Experts of a small language model: a shared expert of 128 neurons.
Below are experts of layer 3 (counted from 0) of a mixture-of-experts language model. Rows are named router (the router's row for the expert), gate (a neuron's input weights, with its number), up (a neuron's input weights, with its number), down (a neuron's output weights, with its number) and show model dimensions 0-79. Each number is 128 + 32 x the weight over its row's rms, rounded and kept within 0 to 255. Numbers have three digits each.
Before each expert's rows: a language model's description of what the expert responds to. This comes from a sample of Wikipedia text that the model never trained on.

# expert 16
It responds to: Prepositions linking a noun to a following phrase, mainly with, by, without, against, including, plus colons and semicolons in infobox lists.
router:153150195097150156176096229122117110104099122047151170182145113139173069108115112100173087147165198120129120132132106108192129106137098153087075159155134129102107081153094075095199123163157198171099154113095105099126193119116146108117143144
gate2:122126170137168103099128135139095144106096143144078057149134135115087142101123116178077075136117116108164099157075110106036090161139121083150138083124162111124103106098108133121066120111166075125055079188117056184106109129155146174133121124
up2:066082113126140115095113116141096121088100116117067154157158077130134141156188107149100074141102163073098093086101151093095131182080127068160092170139112104114122118133161133135121115113095145132064125165125157158128162101105104135117095125
down2:158097154159129125145121099177191148143119129105166129138100121133131153094134111108154107103136133126114102131115140129091104121102076149125127156067133185119199113127116157189135145150069159149148138103141126124159117139099158105121105139

# expert 26
It responds to: Final pieces of Latinate words after a stem such as conf, requ, belie, giving confusion, defined, believed, appoint.
router:203135114066120173204111109102110148162150190117114111121147128158158176151100134168183094133116134100117199183171109133086116079135126078173102134106145063164189125105119140114130128083131121147132136161141089132119152159105152094096107108
gate1:145122091109122085160074183160122093114155097129134112094134193118086140039085116107152144086108093157093117125126127134135196126167134072158168098121093106087149177068119116116163141118159145117075099090112105116171111135162100099167144146
up1:094108145156139075067190074106208151082121150115112151129127137125136115171147138142124122114136085113097121086134176093140156115071127191102050123107186192152115129175126140110136153146114081135180167117111194155121119142174087177125161099
down1:143090161109150105099084151139113132117153087145144083152101136137144050136136117067143177117109197116149163125120119140149105146133099153091116143181081064057163155181146146123047080186141124140146149066143107097101079155102166125148136102

# expert 10
It responds to: Adjectives and determiners before a noun, often after a, the or his, such as various, political, important, previous, leading, same.
router:144140136179097205093128127155115104123082171110095127107058116112131185134110142139161091165187155154099113097127130172087154071109175098191147115143126186127119165095186123095115133120131098143148054141124138165151125132157134096094167142
gate1:112156100161186086156136138154092112128140081142123101098129106128104134131076155176103183115088133132155131092121144196180151132163194172126135081109122118109145084156079047194115109122187129201148128131123131120129118136159113096118142144
up1:073113121089093163106111136075123084132220124081163104156073147131154125103174144129079131096148128107125105160188147075138123150111098056161114151201071095126063151138088177100121105130066134104134149086180119131124132117121161141138173163
down1:112216125114171139137134140087078062115131125206125143111191138120174179144115063147141152123090086156107126126108161131184131130066183114098122195121100106125094157153150109098120137118157143092119052138137083157151107118148100157147148072

# expert 39
It responds to: Double line breaks after sentences, article short descriptions or table ends, and == heading markers that open sections.
router:116158131106134114199087109129124146087113170131157118103106083135117111119145104102158077163140098108166101151064130147130129106137126113131138131153100164073132133048137176136071068164084171157185080108091166132175110148152164062096116147
gate1:122123141094143098089065159124157126136118070154145130151130139136128113108143111170145144159147159201102072110174164195064139123061127164144127113096150115145112103190088094129162091134123147084137090142102097119148153142076163101128115096
up1:174139147159101114114143170111183090115102126134101108138146141130078101135078143112091064162107111039196177157116100058230151121146170151092132099164161080156152153155105156116117150137160106190103139141122183157089169100084090138141146106
down1:100123131079143127104165234098152068085071120082133094113113145125070106162132091089147098155141078102150104112121109145138122094137141148161098121158160091082142115110117102093164103152089109182186129212092105115109143120178123121144112109

# expert 57
It responds to: Surname pieces starting a new paragraph's sentence in biographies, such as Mann, Matlin, and dash bullets starting list lines.
router:172128159148102119186165097126211085142148066154128203155126161103121177109138104110112145078123140084164156122119143139110117163098141137099045128131100137140113152112111082222152145120119152168132185183151143093081102079132125092177111128
gate0:137157114181155158068107145180109180128141150134120144125168119120040089140137130158124151137141138141132130115204200100148074122086236113126149105121094128058087181115149113121143125146122098106169170135111094187152105167119093129051159123
up0:142212167082152161086154058087141086173131148088113177125084087098071129138128107136135136080118191171116133113112156141131102123141085094132093118078088133129129171172182128144188137189160129115170128126139143172097154096159135122158131117
down0:112178164169166129098123163124084144207135122140184097172148155123158146123128127073091119156123102195083107122125169188128150124116106125088114133139150103114098154160077136120197132137146103067137138165189132163172134166144089106084105065

# expert 20
It responds to: Opening quotation marks, opening parentheses and == section header markers that start a quoted title, quote, aside or heading.
router:126113128106180128177127095171103155152143190201166118099143087071124130124123104142168142108123144090167107105152127080147098105154086075097122153158071156086106109066125095155075130181106169172132146090103126144137099108133126144166159118
gate0:154052110138133112100167100137112175138145189096082148164136061147117149180157128168140109083119153062141120112159137096134128114136172118134097082163153109157056143162145100133107125127090107130150167111130157124091153158102120142141039114
up0:122135131183101158166130140129101105114121086122134152105088148188091070170101147137132156158151105117127167126091107141128071192123088149165089127087105146166186108115136163148133071112137201115094132143090083118149139146099122118128088187
down0:182115091067083146110128110167168123098083138125123150119052147144148223079133122089105128092117126088138130081083166168120127138134129103089142083096090208142131129133114110127094118134165127100099091131157156131186136147154081085162113153

# expert 30
It responds to: Field labels after a dash at line start in infoboxes, before a colon, such as Genus, Family, Born, Website, Written by.
router:153122143120174121162114109105157145113116084129130113146108099176107094078108157120101104094135088142137077103179118175119122161090164141147186099075145170151130133093144132141200172092102079159142092145106131135153175124107173119107164096
gate2:163143163163122153158121083135144132126131126139190187056145153103115129078101147105153149113172111148195129108106132101149159107099156115128149105109162097131193140123122106095085135157113147128174106193157122127175153138129135110102112113
up2:125133117143155093099144134143093082165179150060119129113117103160120123153116099122155195130116116159126131134183117140148163113116070163112127103106193191202130163164142144069106145143087135114134088115127054038148145099161108095084150137
down2:121162147126110093083096194110148114099106052134131116135125171206095125165131140069069102154110130136133160147095131110069109130152104136152109109094093132073106074172148099147110117156159156121116111153199110095132179102179191111164203121

# expert 58
It responds to: Cell-separating pipes inside wiki table rows after numbers, percentages or names, plus list separators like —;, ·, •.
router:135168127084110093121123114165117131137135097082120089079105144101068147176121136081134076147122156165157201114151171114161110153115096121095146152167110150063159091088131151097183104087181166164141125086141135124090109071140145129114180145
gate1:114109096131167082112135135125123138157186127106113130112152172250089149137125168133131114117130147113154205117074068142126088138128112137146107198127072068115130094140131152093118134138061144130123090114160130108132164145136112107133099096
up1:119126112100099117156093137158121093154129141109133180083148073090091128133119141123107143124150163100087137079185182098131070105176129137181128128131061172078134137081070098186162064182099157149109117122123173093095165079128167189150114180
down1:134110114179134149136171084131092132111122132086155129109126130107144104092133141111135086118152102115124128109111116100153144129093087111087144111132156111144135146111112109095136138119125135138071091106167129146077107150174090184091061095